Weights of a small mixture-of-experts language model, trained from scratch on English Wikipedia.
Training: a variant of SOAP for the experts, 1104M tokens, 12096 steps.
Below are experts of layer 7 (counted from 0) of a mixture-of-experts language model. Rows are named router (the router's row for the expert) and show model dimensions 80-159. Each number is 200 + 40 x the weight over its row's rms, rounded and kept within 0 to 999.
After each expert's rows: "comes before" lists some tokens at least twice as common just after its tokens as in all text; "mostly gets" lists some tokens that are sent to it at least half of the time. This comes from a sample of Wikipedia text that the model never trained on. Tokens count by the router's weight.

# expert 1
router,186,157,193,174,152,176,93,209,194,256,124,225,213,322,262,184,239,211,244,216,183,128,207,235,232,210,139,150,237,192,162,215,211,134,200,252,172,170,207,225,150,273,244,179,187,177,206,178,260,185,171,200,247,151,164,213,195,228,191,151,241,216,267,237,200,261,181,204,233,166,144,207,187,172,195,209,218,161,144,165
comes before: " the", " a", " an", " also", " been", " not"
mostly gets: " became", " was", " bec", " were", " become", " is"

# expert 25
router,160,172,168,216,181,195,150,182,127,186,90,194,275,305,208,207,210,236,205,251,219,222,179,247,211,243,198,201,193,244,231,190,172,223,238,188,260,225,215,148,234,221,226,230,178,202,228,218,220,193,261,150,254,258,149,192,205,175,151,193,205,239,292,264,177,261,207,210,187,248,162,206,192,197,237,211,223,199,243,178
comes before: " of", ".", ")", ":", "ed", "ing"
mostly gets: " ISBN", " Episode", " novel", " reference", " website", " book"

# expert 8
router,166,189,197,187,164,198,94,162,203,287,140,233,191,281,297,205,235,197,235,214,157,139,211,197,225,224,135,153,228,169,178,207,225,122,191,234,190,165,184,210,153,303,220,176,189,189,227,206,250,256,169,202,241,99,151,200,175,205,145,155,227,204,272,228,183,308,184,205,259,180,168,224,199,175,169,221,216,167,143,166
comes before: " the", " a", " was", " and", " he", " is"
mostly gets: " they", "On", " They", "After", " After", " When"

# expert 26
router,191,140,195,173,149,208,72,199,227,275,126,233,173,269,242,212,219,213,229,201,176,151,205,243,188,210,153,134,229,213,178,200,232,180,255,247,180,184,190,211,178,298,236,195,188,171,216,194,260,272,216,192,229,110,148,241,184,194,165,149,234,225,227,249,182,309,193,154,276,200,140,223,195,135,208,205,219,204,175,160
comes before: " the", " a", " his", " by", " to", " an"
mostly gets: " provide", " While", " taking", " awarded", "anted", " won"

# expert 16
router,176,191,149,206,165,151,78,209,275,209,131,172,199,270,227,217,176,140,205,213,214,180,165,143,261,222,216,243,188,135,73,221,207,164,130,217,189,124,217,230,233,237,226,192,220,176,188,231,196,293,202,235,201,230,163,207,205,175,218,219,194,205,257,199,187,209,207,162,187,243,218,253,215,166,200,247,227,171,221,189
comes before: ".", "–", ",", "th", " years", "',"
mostly gets: " tw", " eight", " fif", " ten", " Four", " fourth"

# expert 15
router,116,152,132,195,217,178,195,148,233,244,116,255,253,368,191,218,202,243,247,205,229,143,170,181,206,166,149,212,199,190,155,209,211,197,266,244,253,139,166,195,192,223,251,217,190,189,212,226,288,237,219,175,225,160,270,281,194,212,177,192,215,183,230,179,197,266,224,175,220,228,186,243,200,141,188,175,227,196,229,159
comes before: "\n", " ", "′", "″", " Votes", " 14"
mostly gets: "″", " largest", " further", " important"

# expert 3
router,155,130,141,178,162,210,145,201,229,271,119,242,171,255,225,232,234,237,234,222,209,165,181,260,179,223,81,189,231,151,212,194,187,147,206,238,258,167,208,215,183,259,214,216,204,180,221,192,278,200,164,167,295,135,164,241,213,131,189,175,242,142,257,169,213,287,181,189,219,196,189,208,190,124,195,217,269,221,240,194
comes before: "\n", " |", "|", " The", " In", " He"
mostly gets: " other", " others", " Later", " so", " 2025", "2022"

# expert 27
router,91,119,223,201,184,160,164,214,219,129,175,247,169,264,196,231,203,233,265,203,150,199,187,165,187,202,119,267,237,182,243,196,199,159,211,209,237,108,194,224,144,249,200,233,204,132,200,146,226,192,193,184,241,133,276,231,227,170,178,168,233,129,209,168,149,249,218,168,195,274,207,233,189,154,219,215,188,225,224,158
comes before: " |", ",", " of", ".", " 0", " and"
mostly gets: " '", " players", " troops", " Coordinates", " former", "’"

# expert 29
router,161,197,184,218,170,219,160,233,247,165,234,182,159,201,206,161,169,122,253,235,294,146,176,127,248,225,249,156,241,197,200,251,226,233,237,119,247,195,152,161,174,204,240,167,175,152,226,206,176,144,183,154,191,202,213,229,152,160,160,198,199,184,180,148,247,145,148,255,134,201,246,190,135,209,185,199,144,283,174,187
comes before: ",", " of", " in", " (", "s", " School"
mostly gets: " Council", " railway", " Corporation", " Hospital", " Railway", " Stadium"

# expert 30
router,107,151,171,184,182,181,113,204,221,243,127,224,188,301,234,204,229,235,213,210,196,159,187,186,222,210,56,187,220,143,198,212,211,159,202,248,209,123,211,211,185,227,260,182,190,173,217,197,250,197,208,193,243,133,199,259,204,180,168,172,240,180,259,184,160,307,211,151,231,198,191,230,185,154,182,191,270,224,216,157
comes before: " |", "\n", " the", "|", ")", "–"
mostly gets: "During", " 1980", " 1953", " 1955", " 1959", " 1982"

# expert 20
router,136,199,160,156,222,151,162,222,196,225,133,230,205,310,231,237,210,250,321,203,211,174,212,219,176,186,100,169,197,142,157,185,199,165,230,279,222,118,200,188,130,215,209,225,164,202,193,201,258,173,218,237,179,145,292,250,222,188,200,158,204,113,302,194,199,234,225,211,200,233,167,246,224,164,252,195,287,208,291,141
comes before: " |", "\n", " ", " 0", " 1", " 2"
mostly gets: " ord", " abs", "\n   ", " previous", " subsequ", " →"

# expert 23
router,173,175,194,184,169,154,107,155,220,249,136,220,200,281,284,233,244,207,221,193,179,115,188,220,175,206,152,191,211,175,225,222,220,163,173,271,230,178,134,209,161,255,256,171,200,182,207,233,245,247,209,184,200,156,192,227,187,194,146,140,252,208,254,233,140,256,209,181,245,200,192,251,176,104,205,199,200,202,214,182
comes before: " the", " to", " in", " by", " as", "ed"
mostly gets: " worked", " designed", " reported", " killed", " used", " performed"

# expert 13
router,152,185,192,176,172,186,123,208,212,314,159,224,200,287,273,186,240,200,284,211,167,123,198,230,233,210,115,160,224,183,140,214,222,145,210,239,171,166,210,207,137,310,229,173,191,185,219,207,240,216,138,229,309,110,145,210,191,181,172,130,238,202,263,221,203,323,209,182,271,170,133,200,188,172,176,198,223,168,103,143
comes before: "-", " the", " first", " The", " List", " was"
mostly gets: " His", " This", " The"

# expert 28
router,73,175,151,169,176,187,171,179,205,184,100,229,195,271,213,248,219,232,285,200,238,178,193,236,164,174,161,202,206,127,166,200,202,212,219,235,228,129,215,220,153,213,207,181,154,187,204,218,280,170,196,205,204,158,279,288,201,160,194,142,199,194,282,152,189,263,236,198,223,203,176,221,191,170,196,216,214,172,186,121
comes before: " |", " •", ";", "year", " Genus", "–"
mostly gets: "|---|---|", " List", " 193", "-", " 187", " 188"

# expert 31
router,129,189,131,214,153,138,198,241,191,238,126,279,209,350,238,240,182,254,189,239,211,177,206,226,198,218,123,216,274,211,255,219,193,150,236,249,178,144,222,210,144,216,211,214,169,208,183,205,274,234,201,254,187,154,143,162,197,201,283,244,238,257,266,210,260,211,285,204,222,220,227,137,181,171,227,222,206,179,236,289
comes before: " |", ";", " of", ":", "1", "0"
mostly gets: " Votes", " week", " population", " Total", " summer", " world"

# expert 5
router,123,154,185,181,210,190,138,147,249,235,104,220,203,262,219,175,238,258,207,203,218,145,201,184,210,215,79,182,199,102,179,194,209,231,166,200,231,151,189,217,197,275,243,238,205,170,202,168,227,212,193,140,193,146,264,281,187,153,176,201,220,169,284,199,203,248,211,151,196,206,173,246,195,136,181,208,271,174,207,195
comes before: " ", "\n", " P", " \"", " C", " R"
mostly gets: " Nominated", "|---|---|---|---|", " Found", "asons", "See", " awards"

# expert 22
router,185,283,213,162,266,173,181,197,158,252,127,230,184,222,223,139,240,273,209,173,189,148,184,121,162,251,141,222,236,241,236,230,164,144,125,174,192,113,199,239,197,188,241,147,189,171,253,233,146,241,174,260,162,176,159,316,212,144,170,184,197,201,172,188,190,257,223,232,224,171,191,183,124,208,212,265,186,149,192,188
comes before: "'s", ",", " was", " (", ";", "–"
mostly gets: " you", " Johnson", " You", " Jones", " father", " Smith"